From a checkpoint of a small mixture-of-experts model trained on Wikipedia: 4 picks a token.
Below are experts of layer 13 (counted from 0) of a mixture-of-experts language model. Rows are named router (the router's row for the expert), down (a neuron's output weights, with its number) and show model dimensions 0-191. Each number is 500 + 50 x the weight over its row's rms, rounded and kept within 0 to 999. Numbers have three digits each.
After each expert's rows: a language model's description of what the expert responds to. This comes from a sample of Wikipedia text that the model never trained on.

# expert 18
router:526423438455425460457504509484447444547486520463604537532535538455461446506452491521457435490534506484454557544503482512467475469555506547427502401468548461422485458478489633499424491577530442554469543469418470424512497562505394590568489521499460479390487362461508432443429457454456530541438495481518466508515570499465493515519450446404508513520408450456536534463424472596460542546497464424569466548524450557552496424514443434525541522430533493429480443528527521478413452460455483533462537457614484518470468582431470513395477513452473531558439558528566570415591478461495420512
down0:540514506614458400524486560527453548548437484456488471585531462509470464525461462596501512459475485417452541498552514458448593479472441562515550533562511476441455498585417474464451624523486586471573534454502454505456489544582437471495409443395466514486552467506588467543475445362567525542491522546476577539543482594520540502400521545475498507468552506521542451480446479500486530489371453449571537498500548434415551566555441436487499544495485472512521550550468372590568539408519486513479475473526543451513590392586481540563483480436481500441540500450545485495481528448533543485
down1:537528564510425471579434472509578587456490493460537516455437565571447550519514512523506484545497506502555557507551499520489450553520365502489532501529536511399452533534448492407515558464476487444566409505500440589468382492518475534466549469531466551474498476488480527475478506473475503476527587469535484495546545475546493377481594485527518414454462549539523527565524476424416496561445466555422490459457419520512550615493458422487474487564502440468499485633504502593567386569572446482473517612475538521480569469451493587511451466448479437421398502491426585568498516523572459436
down2:444491604584364495476465449419499482477533522488565485509463436475518382537519439415480518490448403448548561441480572577417468462520503583479463559493524529496490546503423458494515478545539444438484565456462521549459642480526414554503484477474511489564512531440574510498493469527509460375406580511452476540421545508501443418538452467416515490503445526553447479453489517416467565541422460497506462471515486455504483521546439502480461569436589395580446517456513552549429525536474572552481487546440451591524566532483499519511460476463448470627420469521480435505507544504444582504
down3:500549461521465620587503448439467478470549458530548535445572507564531489509519410423440531535434465535511559431534510441416551506570496471488570474485520545527504478442529480575340596426508454532569473495498528516476532616541572527436551551455431466489536497595494485517523443503479507533522547485497424548513539419596490436514491435565482423602525432474480549504527588497472481557470512421487464554619549494529474475554520425470487434471470523513492483607473568510492597496522499504508562474524544580561474559562440547490547386472561607511470504405492478544504559462455442480
It responds to: Determiners and possessive pronouns such as the, his, its, their, often in scientific or biological text, plus gene-ontology table separators.

# expert 11
router:509451421482465550410488496515468432609471490581551452371476516568515494428443491522457503407500510429516482531471413419555488470489532542511491433474418589414485549568555521564454508516477498575425561410451479631571540452504409563491457428429419521394520452474473495486492488459548491543451398544462531527511615501396451548548427445492546534482455457511465541478462484559516480487486401504554507621539481481502501443455540528524524563411449538495451526458474550502480448458518503550580550512539493500508474502496399554437506439472521549476470483485506449472481513486407476391
down0:411514475510461454489490437510456592446483530491491458451539571441497608519502491463505426531528505542474536563424458527508519526445443546572514540511487434532478466471446555458496489580527469452452471417441559494548534538574486419513468553457617463480485557492462488405561476506519472515533519450543470461553506562487458454448461515478529390532506422473560521469543539475515490582453592413592512434479562464575565557543445539545416453571559421445548545478524498432511621434566505509546571406493546550486522508508541445426415501451609445533486646437567507575486521463479526559
down1:511611537450505461525442543488550499469553482515464511509512390524504437488534560504572517546494651477615541509461491593362384527460502527429562560623436426536572496614500501556547462472444532599468514417594503510485509539479520532464533556545473419550553510514478490508493528559505431526460416525506467557553506608515423535453493489477455428463475532471518547454539491556516516517463469427524471510479466466503524458573531550435436504447526412488401512589433461536498426553491524420482542389506556461524491492432484512525478444529435478549502391465488474467480500476436538548
down2:536555534618452578522559488496532430578429476567474482510399439528540512486510537501548556467397572495566447480483532533469482472513514450537549466476485511492510427453522428537456538551514481498514430479568528481440544517522478492411498508570506548556471467509499471529541473405526498521416552431482389455400473455395444532420494425418559438606441561450535537464528461581498494477540491537486476605501499509493492509446548487477602443556458485508496492584539587470526497577502447511520519535560608503535598422538475516500491523559586501467488493496400557515441653443509575417
down3:485526451477561513550432523524470515513504533508478464581431461500549495483529560590568498463559459479458517619505519488528626512555504434463505558554497501434573499620500446453495460408453500598507489518481465422497550437476452569523510457520597517491519461545460504560604520522530500488516485609448434506476547484433465556480572526487518507604534590537359524404518415461507495498485509470478496514568533467504440498497517398483566526451406539453445508571550492480668504473447545474465501418535461581533476558601434476588508472406488556525541469494459492514461434511551558468
It responds to: Time words and year digits in dates and durations, such as year, season, period, weeks, the 19/20 of years, especially after during.

# expert 56
router:516457482489448420444408588523427521505485515499561605506481539454526465456448516516428475552487480484429555476460486454530435496480595525409372400506511434435486473520507556445466469599427510483441539425508518513490528481449513527552464487460468559506508426435500458449382558519454538572453468520535584500495503509407582474564457511513520547518419451552471439567475470574507509531446501453567459607521453468535539502470500435521543508466474588394552502451435534476458472457517522484479546519532451493504488519437441473439428486431507506439471521514572406340472515525384430400
down0:396438521438525448598495493504505652573498424516525538543507547407453458538480541511526584544513497508585497403480440496603521538500426548531494524496526433607501546443551502492442469518497485440509568504479506625469516492412510583502532512600537426470530430515511596464488500534496521524506474510487417479498467453455451499545497518499465499536472594558547424394480505430529501431503524553555533452629476551481482480514512582429540516569530585542490485554442469532487588494452447625502456493457462492494434558552509502447454507459503519564606529465511540627519444484492410497
down1:506402433569526491491439502389505513476474513456443493436464504472616441433405546505600442512495520517409525453484499473475497444548424531477552451538474584538439496555522440656448457454550457559409520497512506560571442449511422547541499476559518422527507543453472513496435484514435407529529447523488521601544418490599529545569509551450516554606596493488478481417457510556530499528452582453525443526515465464446533547461539456490581460505505534451372543474454508509499484486469531505467572419442464514487534493565547537565525441498548452615543484473536575464413528549489482500
down2:478615471488497486582423408453455481506502438497556592501467566520392461391462540460464478523454507469458510533490457548474592555422418488461499426482542462520564475578541515497594495535448519471521540545503537468472507466554454481520510439502500571588480619454514496499505493448560379522529591411588545551415422448471508468524423586550531525533486465491429452535589558575482483416422528523544438556507517477537520482525479558476551504458463599521455503549458481452449554446495513425400546502496479516518430454406534435612611492493461490440504431493456499537513476507435524534
down3:525530556418500479546490494507485534552572484471564484548600506432541429561450536487461502526464473413448565504409491441520471475551497474488570508504472542577569463535508495441529560498465463396514453426482530455477617552515534484512467477415500479527431565449434448505480581391543391505406539538519539427468509549538483499487497559584522503436441508405462527504569441542540490402526456422506419479424489544584541469453592457487507467508443461395572499488503507501526473441467443421498531498436583458486468520350456566481463462514584507472566462629555508525584503454508496500
It responds to: Verbs and auxiliaries right after a subject, such as has, had, have, took, wrote, expressed; also line breaks in infobox lists.

# expert 6
router:581483417501432466425469552526499416554475533467435569400445579495467384495449415582507421580503535458527558441501464526553440537530451595479535412427572482514482517527429511535366509554501478500485536406483485503574496525470388531435531538453411502410478458451480468539507454437495495471486452559472457473528560505508499562411552439475491535506407464555425487500382519518502502535504559466560541564471490500494509379537489425538579495398519523412461480495509581511381487458502510542432468517512480498479415467434467465437455473426509450506469488460538469517504517524400463493
down0:471519408533509496583537392456462531515469556539476460591475525539444532558547450511569544407442455515491478527467503465471524488413483528514541500464535532484500487553570486442433478537556423414507478449506479522472476523435515450499515589523551443508543622532456589572478423551581518447601442581533453453520483466477497463529549483533461476538513542583586517486527335425459454591482466520516493497440531516554425561575459644499374490535480536520574509530466439440422507519476577425470494479473451522488516456480512426510589548485491475481645526508477504447466447470489567496
down1:451461461552476507485463498470537561491514526585458500425469466485458487521425494479387420523546469456490482568477608524457536518545450517492523625558515576545530452483418478490522472493512502592412414564426424452552601635466461441586519496495466495446445526508487508555473418508561586567532535499520563563521459442536462496522422475473545539498538520544457482493442539550573430473530570455536523607477387601531531537491447497478478590484525412509522542477432478504524550523535422491477493482463454497426478470471506609469446405506524441477510447480414383500487500453409438440
down2:503557520581472492522490476506465500516518548505472539482646497508531570409465604545520451527454588501527461498585593524492413441493441474479438519469488498495582489566463629569605521448500512488486549531578521486469554582492556535474542523471596486499410504518520384493545542527451568418533571562518539531606448548458538425508530586629454484467513537450518386440514630479518539417509484541508494400512477449591513459522575524474538530548463474470542486525570438514480508520455523453518524550546467469469564545577492504450466516559480447580478503474482585459460504462503431558
down3:544453461525476523446511432472535476512490475508583538444512484549511480467449393441444513602466532450595559573504423539492466448516437441524492449416543578491508597596561513518375575492521477416608521478514414472616475525539498546511564515502593492498452525487505528543440500484420524514549524605426560545549502587441502476460532480485486495449360492520496528506430552507396556616550493456461495411481482498502528433429480469562491441570530425522484505470496462475536448552615490543479537506482514446492526578500515518554508512425488494517543505446585495542427517513455417603
It responds to: Common male given names before a surname, such as Robert, David, Benjamin, Carlos, often after a title or in tables.

# expert 26
router:584517499487364483431530556490445536563461525458571492493518534435471442424449452496477398548474484395446492532514518518489438469504537514459471423499513409486462452521487538554478397538507474480486481469458489482552573519525497503466523383471453543372488424477520443452478472523557487460493489561462511592416652439453430516549476451508549512510481429443481495461503498553532482529484524475577588595509459513507427563498472539497512520435515442520532434459420483471429439427533412499471464443487506479456406435402476562469514439471522385558428502505498469424488546446356456462
down0:491419461534572592442537524429617459565477471467526409361446483496549493505398528448516514487493533499451496598525518495507516512413500496515575486553391531378535539601530502534463488481535552395430421428489503445472549512506432445577528584527433483536509505477497459579525509561476480397522592464484465480567504542461502495523475495544394542465561561453481442450434493458547518558447527445500460570473431491508435496487496523481514435427462390526487554461449459479505494539449561416503442499562519501478582536512531495611566397438438571514452576511474460524465528508464526494
down1:552580519499577496489523629545505427428459505500477461563476512500473471523464454533437460557468547476469483541604458539505432504468505436586500530453507499497496478547460449452546497477531506491385425470568532491559477429470479419520523459526558509474473403444515480598519444507528590484529521511459397484505524470514489461542524537423572592517486482474492619495441478485430500419527404483548503392456431506530456497532523559471384411393479532539513475496610465510581501439537403551496477517608508557518467455597417537566427550502539495473399548520556562569445474500460561501
down2:558506583550386421537425474473522493410424453418523495462436568463498502411504501535538457485505514505418521432539552415511532530494465519521578512468480545424472629553558465445508436549535484547651556553534449406441489471561532543556448577469615472513493487504397476511529548523543494525552455496554475580431528442503508453590458468434614465481496500513557496480517500439505505577558579510495557475463559550456579486424480485517460460495444512504526482510408456428510511482508547525518475447543533516495556432540418504508421551506477626487494467603469462579511529459482530406
down3:477512598512517578535468506448469509497555392487484485512568470580540572518462488512503489557571507515439467595479585412397450429500490533539504496421578508561391478460516512445486466465477479431357426557571589523545515442545448420555529422481502548502489456470511379564536515504461521566509448529489449466486487481433570453504411434468488534539516463503571568520486534513516507512437539481590541444525504513504416474471569569480507455472526523506479577386529491480489425467462450549490439553404562476511525417421564421548484478495481567463440487451450523457423409581562539543
It responds to: Opening parentheses, W as a heading letter or word piece, approximately and over before numbers, plus vote counts, areas and dates in statistics.

# expert 12
router:580501443441504497484446529491529535505452503455506530439443574533479478462445485541489428514484477459492541537553410491491469514573544540473454337509481512511472598503550461568406459595476546490450507437455422530473529532557446537457555394404505607426589438507536542434487437436501459506473439545504469550477556488373528546501428503510520526542380418499444467532410506518489464523458449440610519587471472612472542443451450548501524477484449519493416491455478446445499523422466497601485549447493478476433412504483488485461433522436538548521468525502454463436514479481371471465
down5:544562467523561509477512579426489519529474588543385414524500464599568486442471482531485550519536444497524485550468491535526407462507485473514572534583489441500559384399474503518584591540512346539558524488489549404509440540479552496497490512474515493515493571565362449578550577508460471589533538498521387577486582543526454405499459563528491475454494479494424427505462544419474545493555565483463490557486516506500495489576597435498491569464518553501508538539510545482571523508459524440413464477455435499520459634522459509554494457579551493446531529573538525474478526538520537573
down6:593538508501459478511534568537562440449516346513549528496472595520454446454413538533423474522518465450500523420501519354616541552509450370485482575526478485494514511512478498421522592469528505498578490427491519500577514443532481452454492444517548477489520557502466429534557510543388509510530548461464495517485422484571449530536455520603466445494549535484474490508529482525537384450504464562584567485538462506484490484452524544516468551557505561439437506466583433437511553519525440467514507569424502550482357590486583422452562510401503556425449436552527528461518514499463471451
down7:555467583525605470528481447489460504542510498449459538496443548521537444520435480461476546525499550494527513473518445525503553504582450460495500416511504459589503629490514508462515533447583466493432514508486496558502385406467519463537542473521519508409523413540471553541524421483485553581499463561389518536417496464422624453515490511497481451565461492453468453546466475473469482406521464484461449514506449430571532494460426545500552512491479616587496616469532580492628595480541621503523550504510574573434539614567444418544537497445519523505422506527481502513569476563429511541
down8:533424464528558408515489500548554492519521492544563539486512474448497501539437472462440527480532505437427438460498503552482438507555542525444536450558443491429471469436513530481533469436526508502480416524460484495521409521536464518450536509468464550516492592478531535455340499532397434459521594542501434562458554408473481452440519550495603560504423497526501488495455483586564527498523460460470451555530533587392442570362522539500437515489561461410539535476396567610424480411492552525462550439436472473465510491460429521600436511511488510482495489653538458458495466428553536532
It responds to: Spaces, commas and decimal points inside numbers in tables and statistics, plus currency and unit symbols such as $, £, °, ′.

# expert 29
router:506413481548395518395462600505563459531529522505455506543483490438432441460518432485415492477472470382504505532513519478546439465438482470465509442491408542514481486508544542548455540487506553525438427471461464530508538568441437574501509486475408474414577463499566481432456511576437480443491385550491539530522499503481446487547563426547482556508435451490561495470453454528536423545442581500466458606548482571568421441504512462451511501411517476471388493492441483492458518424456534504515499509510509473426465491484425505466553443438542479455475570449545473400412541436348436389
down1:425515474565489508479515527486486505513458542561544501495501541438498490651451523502551497483467494498487580494573464517472506465505519472462388479553505429480544452491484446496462486559526365446509545534491468420519392588483561472448502550557490497466462569524482473421444516472440515468445439527483555506516464549466517550493465605491508492570477456666604522420445473521514493483527495537546568398491503538608412497522473485568537471494345423482486535510563529570575456551476507380538470568505522405405419501520423476467530547473544467555527435529595442498431543504475535497
down2:523462579415539515527509507478489458607490500429373528528410510517498442501583544470547497495541565610499502614545515516441650590535564501554562448444479479529513590567600456500516458492465432540567545535535535536520574397481447374510493565494529571460503553403546469527492524505477415596533500488476504433418481500482570504502459537499461601423449559485511511517463573527471477505517471569512541603551525480453488528487554468543491575514490490506557491470488570506465470534468430453413488539544479549475486379540531392538461467482522533549501429531436465549542503547461555476
down3:479539495502545432499508499465469563555537496435488465470497438424374480454552484596521482556548605522559570496612497430459507453517509546473495492522471572489591511598547560501451469480461492482459479589463504542524454504649443466414547436469552530432508438515468435458512430469506493445582475510485487508585547409511428491535513452514530504522475546546555528431604520506431430534589453610474443450457553481575500430530532513442487559506518532493537493445538444595384535523532543513507534526486484435479418468474546590617492556420439485478592481509506507502479399571534497492
down4:441464473423455504511549542531443549472442509522571454443465477559441534400538448483513528497433508516433520522568490473502585440430499533599482500500443493472501493479482519409540509556464515485580460483457505425594563435562539473413510497455584538536545447446546540487575545372536497553585513444536575488485528562505451574473560446516508556393615501440527511446414431421504582372474516448552491491475540538499481495522474586528502615455445508515535578448514526552496493517510445480418570442528507519460492468582437491578472421528597447525542489573506456425494482504598525452
It responds to: Prepositions opening a time or place phrase, mostly in, of, during, from, within, often starting a sentence like "In March 2017".

# expert 49
router:586500502478450523473490563529489436614496462496519427428503496537482522486452497535452442459507564465415485515565419495531456443505562459452469396457451492499378516524415576535396580507518553548474551521437519531470551509445383628515506382461501428445515470517529437510413452483480503550446431508489458510527532528496494502564449522471551582465451486575510523533378487603499508552518467408542554568578479566475427420481495422495595518446492424464495520452487533546472427484516453543535453526538472440443525441454508451449450499459562418510449500480532486384468563506500411520
down0:467441454439511419536513431464483499485536568454489501437556489585549519488459523585483508557625554498503447436537488540490465454510463490530510508504546504543471569473349523526462546570532531564561543534465480447502511522492384540466555561522530503430525449537581475483406486417488478542469486522555414405491522447455447597415554520501584598422514443576526485542561478524547492561488548481495547461572478546498443463512454496542408425499533597541481361476521516614492441514558471450527404518495481482491446465549528436520455488497439472535522517496546496603527547388596544460
down1:553587562458575516427447476561484515522505446355499603454556457437533390473537532426445412508437514528487419540517572489486434547477510480519480561425432448401533479556543501450442445544498564459458483414491559425526427504450570486537512474493555474546457511485483534417541495540525555556413471438467459446503542512537471598512493402516448551515441505470539521447366550528472540540532450541450563564483448490532535488445535519586527515546557517427479611565486494592461636464561476527581523537573435498591462490473497507444453519468508524469495519491484469530545577515490465475
down2:488546395485552523449509537529525365513471437463525455494469550409491471530551540397562478585561586576520516595499548557458552550449509462466499416528534567441503602476489538500525574488441469476464498515464464423486471509545443430492511458538543571488482474504574518515456567425460491479409498511486556482493444481486576476511515463507397551564520569515509507527531470484460529564427459508501461506463424469612532489526551510540483547600570480573456505477482624543459546513440541491528485481505494512495511483570443490525528508546518414525456486605413495597549505588300573474
down3:475562485419583461542495549561482509419472507576536468433570472567549515508557467445467459464492579415558445573575451519490452512507601487560556644467514529421537504604506505444460570488516501446431525495455497526461504462498480470498477488516449543524498450429577441537470547496525563534458488538591569580507518468425542467537455548441592534519498468526497480581435451509452434511441429539517492530563482555507556537402549441483459530457451491521506519581359594565464544440588484561515518539524581535557550376419424474567468480495469453554541533543513432478465471523531422507
It responds to: Determiners opening a noun phrase, mostly the and The, plus this, these, all, same, other, often after until, of or in.

# expert 24
router:524511419539447466436437589519484441584495521513530531480493559459498483461373504483475427508498516425527570560453478504531427491529506579463352402589507468490493607513549509572452486561503563562513471438477542531602438487515417521398442447472452504436604443510517462521418405473531549532395458596519424477567544481449504492517473493464548572520489502537515494503450482472561496494523534435537535550541486501492466391545445487462518501498473444501455508405430479483425539425535487453520487433543461525442355455472494474524562474538496573531490479515555433389550497511426460452
down2:445534470447492563523443490534451507552513562457543475445471509474438524546551577477536521588570508483525480502532467570596459537463426571540463515515504518498464462507506498493496456456511494409537393485422540567483469475561456514478503565535496473465375543506411477514446492472480441467488443484528490605532562539563426601462450468526509534497514464498473457534486473481513502408409554571548438470529437534444607414431493430477410536450450497491581501445533361549501584414378436434509558481521458561532464502512472467554569426469484496534537430458444561545570509594372517482
down3:546491400602472513450490598547486463527380544406436460545436576522568395545411526497458538545466457497530524434495462506557469433501523448433397501409565433564523371567473503507489509464519475528548490561501508463488481489496525409514502527492432492573478458462533563499488561492534558458474468468544621528484611514423520495495501540492501470402465469500527504548482540576488567491475486639506478444408549607490430532513476514407485560565616390520503480557592530495462475519505487517437475554537564476578515493501524536520534491524448610511460564486493520451490470456514550491
down4:547463509539525524600564460486469516546456432562538619507393466504468487490490521554588525519505560500449422540478463481609509591493474519621561538435535492541450564426488450499547457432534502487562451455530452558562468558520487520437478523462496524470436520454458550487605550493422525467521476471595585464525536498525420515455471573491528496540442516540514542457542491523489454489439546443547513474584481602528494462496499481453499570519490420571528521512566392512472451476464465554506473443454434322490431559451502531548456542513518507579485363450468466509567368465549539513
down5:459440439554458443505551517434484481493473486475537512510466455537630443515532541576547514495483506481546591530464471466570440433557455421450529557506429387534497474481491458602551494538488517398465573462508453595499505499433505481492552502460404460517406554428511466488536552502548512437453463534507420563494540472489519470378460600526583500464457438558495451513562484471522572461429535482429505459521484573464553463437416419515478495482513491488494574444566631509550545507522427488557481520534457508443458468468487522545421442515574446491441527396567444559402625453511484454
It responds to: Verbs and participles following was, is, be, such as been, being, invited, able, considered, mostly in biographical prose.

# expert 0
router:580430456530406462384479579563498472540450472475544519493477523433517493435458339517459476462395457420498516521489462526552416473600472519545462461548436542476357502479540593524474569565530489555499500397428462495505455515488557532487547513405441464415531444526499511489459481499489561507448438516537534545518546554487477439481570465449463613443429429578557534395398500490527550506430553479554499605472478480517509434477506495473477548423532492453497499521431440476461498452492491527550498455507416476433448525436475493447486512528517504541410573546516422443492489524412428489
down0:500516575482538592547470382609536540560517469441514502503496491499479443440468510522477505513524557491623517555397524521509488408532453450457435486517477405441452493525417471474492498524404531492503495502481486481564394524407515389442422488437415450451484479618474532516388520551517483560420454472488536578543534550507490555484420479530519592478497470503428550453469478455584511430473536423524585476503543517521522496589471557452499565395532495576486470437465475496452562513485543542512572565525455442549419417422483431419511503501522594559524481525478563535438500509415516520
down1:485517493429506580498520513479541545527523554519567456455474482560529570503465468523486408600510588434432459483429496500502492558462506485474464482521503467608488506456535557543566534445528523581489552487569446433476436471485477540501466462424501454563490466396405539455533443484509529504527411488543386519434520475540488492456511625495451488562610446556498440599558526506489505470533574513567425454489373520483498606442502530461480529485571536518473480542527488539459443421447455513552538485471502435425544557410524526512477477430446487469648509517416397535514467460598409573
down2:464469543405491486481497532528554521508493488516636525478492507461420416512564493524539552511461467423603584522480553519489478572521491564559460499383445604490496536502444538553512479458507452461504451440606474525538519530458527554479487548466532493424551567563560438550514453531545496526477455438515575545534436493569612481394524463506465507442546451489532491474519503498561514381466504502448521494548581483514578464520467475469537366509491510450490482472468403443488450626443494536418443559570578495502469465557401520483423537475535543597349479450458486495536578498554500467
down3:517501472551484506541412530455559534492358479588403596560530541479536521549500406528586476530564482445409528524462537545474454415482483575548474473565532415518571607520537545478500459521492409511506447545637549473483504551466523487528545439569592524506447507500543568458561553492409460465597472440494522498543583488533487510501625351459470414424508485473394540484526553527558470542485528524502527488506422581474518558521485505470435475510555484573457435529476515494488539452487406549482457507431526551469530450552463545465470590484416505477490457532510529451477480502589544521
It responds to: Prepositions such as of, in, from, at, mostly inside institution names, e.g. School of Business, Institute of Mental Health, Organisation of.

# expert 45
router:543490442484496546364503567530476501536485448558523516476496514480456440471407379533462391452487524452457434506472546490609473498485523551448440422474491414441369573583552590452393525546535484473427515416377478508564562456494436556490550493474444440494508456446485458481495477415474488557466505589526457567507565464478501489482500427540532517494504434530468445490455507584514463561471510478496544592477445514497499470441437464433612508424495487385550438446483486467541416480517533556498534522520445443479470522531463488447525450448545496503414494478514460467523504438361549428
down0:511438424478491470472496578512510505573471415371558541503551458493433612465499497558465481486505502491548491537552411495554462520448528491521516422494428508433526569464444462532497556508454452481588446416531420476503546507506514434437487526449542522494551525559511469528447540424456513518501366518429513506524460547536513555484498558446417529495460410420444464497575611487500428579507460490478513537502560576505422470449545499518646460503596498583490434524581399513472550550557516502597547426565448516477459569462412614523576544570496540466449470489488499465482520583526472501
down1:433520433483491477471532548502450510542487526499484487492498513458639451459421570489583574463389511532535542487482475473484467472635554642518524526388510464501411506467520541558525524451506533446520519489403546542409459470493473468455546447468562552551514472461427514522497546495507535464424570508549539472583506540455538519544478534539503549499469440492477533537439588460534466494468485443510424523464452628519420491476510559488579526511583463539558579533489447501606588493501453552596446493536433446514628576461451530505546502549496572356489546565499561492523434509543455499
down2:487531535478471576423443662446471439540540520506477440434521574434549487483549475484510394498489505490493489458500551613429505566459451464480416486543532550461578559588602506557535520558454476543521595422531454422522599496545453437482578462503581437494459526559573520505581468595517524610510452543508541486481547456433530471465485515507460573546453503467483462449525466436451517450572490479598520513459466462512540474476595486586494624509539509484476451590564537527463438511535522526499563426467518522555534430435469573490462507584521539541437448502551454459443519432506511561
down3:486474589462584511590514600485507438642476583506424537501515563467514428337588496599496603557478455500441498479588382523425522553501540533490500531500451498551458485478539510497641546471436561523494616498520524479414467488498500461437505499562532524491469548541523443528527591563579527497510485514419541555433391477471476510524500528551554478451561455444524485585498495560492515502557508590408488529425496522559548544502532541520522608533542517564540525480477544472533533479496504445490502448489485427464469426585488416462455483507435584521540470482484448522462554465452478487
It responds to: Sentence-opening or clause prepositions like On, During, After, along, under, and place names such as States, York, Tennessee, often in highway descriptions.

# expert 55
router:454469441498399557408479501504487459574415566450558451488519495431546497454475383493467438513518480443494531470528463461471425478564581518469488383546472489530407504571557600609461567574474499486502500407477457499573481524495492659488456500441468518434548421497541456541507426444492530463438509532525533570440547547424521487547567512519547536468388461522511479512427507534525492557433474466447442520536464496492462475519500392460565473470529475461458577458494489519398556431551464503445548486555462504412452526401446534391476489471483526522498468408537512411541451539437446448
down0:528535503532514552624451458605538526511509500564512484507554509420542479442505520469475523479483426523509484491461446529461479502494488507469569444433479471537497416521437489534453541543538448356485607526542598559428480407469549458534572483528541515497483486498509481486463451524424425474421461575518648448477460600605523533554429427448466534474520436545582526516476435459502576604454453466596510573505536444476511465565488533588430473487422441613487482438444425551457475527520560535397566499472510419480519552514555479540503452503485464496515426444523470530526495556409533514
down1:494425537527477400504545582516517431543446459551539595479425547476574477429530497547536547450458430562509499538493573429561513513575554500449405500506533610490481446518563516522546573615521569489525516484556573499516562464457498418477551503452540465469449527474541478495465517439451534462528478521524478465501528541465566478461412411507545483517513553427517550365477492508451491515483527504541362564555479527502537585528475509539537596432543496509593396497500415511580410393506513448517537402521495530421391478501439408423512539468571535465512474528532503554487451459575525516
down2:498430525528488531390401435498459475391562519482506406473479590485492470477462619492529466467482522545624521501482510422530499451493543534513512503623522497493496537412457556516404427517467577502552488534558466506478487536397564515522514568459518465505478485638515545511554476479558533522491481611560519522461514508483515560452481464508514466594375532549601573525531520465455549386495519553431494594439420485524514507483614459507540508553483517513528551492426462604484493507531522508481459475485434425545526439515568545468433553586503482582537510533450478598422501487461547448
down3:418530382478607538562441453479550537512509430556480452415544511494430564565571427522492449498526515476552475415456522511457532578558395539476432555544554561512466486510514528494564561514595490449489471513555528542496426410539480475525493433415535460415564467485542562558447481511413484488460586452501502521536502501477461523428403521451529481589466501536440529478480448460544498562450412447456551454550577557551485545505545472513475540563433476417489562608500368410461549573440510480434486534507461539517474440452513492535441578559471428452535470444517509460479484607513454553
It responds to: Prepositions and conjunctions following a noun or verb before a noun phrase, mostly of and for, plus by, with, without, because.

# expert 59
router:470464472515425514470536612553456469535456493437553508403442518429517405483434447568472457525483458511500510491501457516477444500503516514479441361503496495503435586528560581466454479538439518499518510477497506541512594538578449597472523458403439493441575394475524430560415490499488447480472525429502454479536511533473474505517495416565481489507520456566510545483460465526520482483502521528594555644479421556499594369521467469521500499434450480461454529432394577522501409474510501467413494539558483492443493393455494482466436498539475481541409543529468381415507480554389498457
down0:455403571613477573573468474497445492546487492535507502480400523525504507542501511483471625483469508468590524581507542450572492505657525550415541607540525434476512554536454442613484560414441577507447600485479423535541465509488421524506486597546453431384537537496504470542502521414446558524471494538519478488490547473523572522555490566529552486528476516536434462483522522437497496386580499447555475518531465536515471535517482432509434531552578409457425495466482488447525555483438473530531470486553438380475502491486541528565469552535531553548514538534507501467515529496444350524
down1:525470446541522473460451494484514459457415480564452564529493527584569467415516522605544469491533503368475462474580498532461502525559483578521509396435526500563391510443481481508466481458538517514406538573482514526500577484484506484487494486536444488513541501441434539496407477435547476503580450423453520436495576548490521571472556513558420568613493479419475537491479517575515497603580501543445585533442492480498498476460579461591493493574533535513496572453472604558540588470466517449575546607513623510495556568498528541420483489490438533461566363523532531467551502478562478507
down2:509479593443523487629499486538467479472583551538473532486483431486401471481511419416464464509506443522609539564470447522548545526528616483494410536511512498528478460445502449436476470598473554460421534498468554446495440555470496475480494513523548490514492539556562449484518662508525442526522435462540550448543528556503429515529570517478466365486421501555477477526501462533558548504620615553550443458598555587548481500519491534478506460526568510407526540519485429550509501435554524422591491430452460471459496567455517472549517607427568475557540480511520471406528454459514475554
down3:470485434570467447515372544505569447462566454541537504654521538467413544447578402447544507536439491434566529453526481403530557548484459516484526545482507481459565496472561581485431523480525530453478487486541478487466590494485513550420453455426528491554482479513503488509495416514465506498527441500531612440606510353485465351450521502493504466481509555392511512560415492566441565500485489421470442584422456516476481591425564505451498557490525471489497524549528577547440480447548537508523472517492457507464559526460480571495566447468532551524473445509484507503631496543571559550
It responds to: Line breaks and pipe-plus-newline closing table rows and list items in roster tables and infoboxes, plus words like set, said, left.

# expert 57
router:508426439486452535403501537524467352550452531499545473414376565508512443451410463483483485521488491458455569508582469541517472507495519508492469412476478536418514482441507558459532568537445520535510517396459414542618512516472432445521513473510436555464573461543516419477537595521512461519474391450529424515489608569466484500560524505583497519514529506466442444510422458544464466535513453412534509618616450488533418456530480450486506539373502503510493476445542547479484514442521496540529513454549498576471471538467468489445448445482542587462466481459532440409498496461350462523
down0:520490557471423444518525518518438492459462401557467497475553478479480501562512542433478509481522562498613557512527444546459526473356455484581413498430517549476500481478549523532550539522521546606477525418499534475555479526540515686516471461504483485469481480500534461479571456478468476486452524452482480507517514536540482401533512515450523495553527479599559543463537483453365558554541430484559499468683470454376540462498455544491445509440529436479476534443611536469534517421463578493534576515524431452576533497450482541552554556432530420465533515407526446574513518514535491557
down1:567513558496503473532469456562591517482530391506468472599509438476446543479426443525527529482614486510537621373514420458444555499523567477493452524455554483546488482483518469582527568520439489441420514440532452490473468485621520502580536480441457526500492481503525507574511495479501505515439510550503525462412546503498551588491518564437541515441461490356501498481585403517437441476490439409490532512548491449420505442443492518530468452481522519517388414480424390480508510518489562522394554468389489505420480503493473519497591528445540484545436549548502472482377507459467535590
down2:528566468469464427536551444557507423524474467484454489528370546435529466524477553468527499428525468578426575521512565590498532487541488502433430542460463373568421550438526438526533416568476455514506588614514414528515483544434493441443572521477465413540435481533499561563501549433481452547507545461512487529518572473471591499595466417619523435468490504590489477581434493540432542515476577557520456519502548433458549454509486516599571522415482594388533483497577490536517522483463488502477510554427493549573492501436470522568562511473495474530525553500575515493467473437538506565
down3:460442509593479402510543492529492546488512506614487500525457448504550484580455560505466515587554463588456498447522570529464537629447489523442480497500512492513580553502528478523538507481478472474557465394513537475466563545488483446472555545530475533457474491471560535601504508432645491446435538459505424603463391406405545512430552562499481497555537456410521610561492547502492528567468586551506516501467553504520591597503432470521481511465418449545494484492505529563558416485490530492554508509513503501449461497454499553521590518541450524594596634558501596458482550477476530452
It responds to: First pieces of years such as 20 and 19 before the remaining digits, and opening fragments of words such as sc, dis, comp, rep.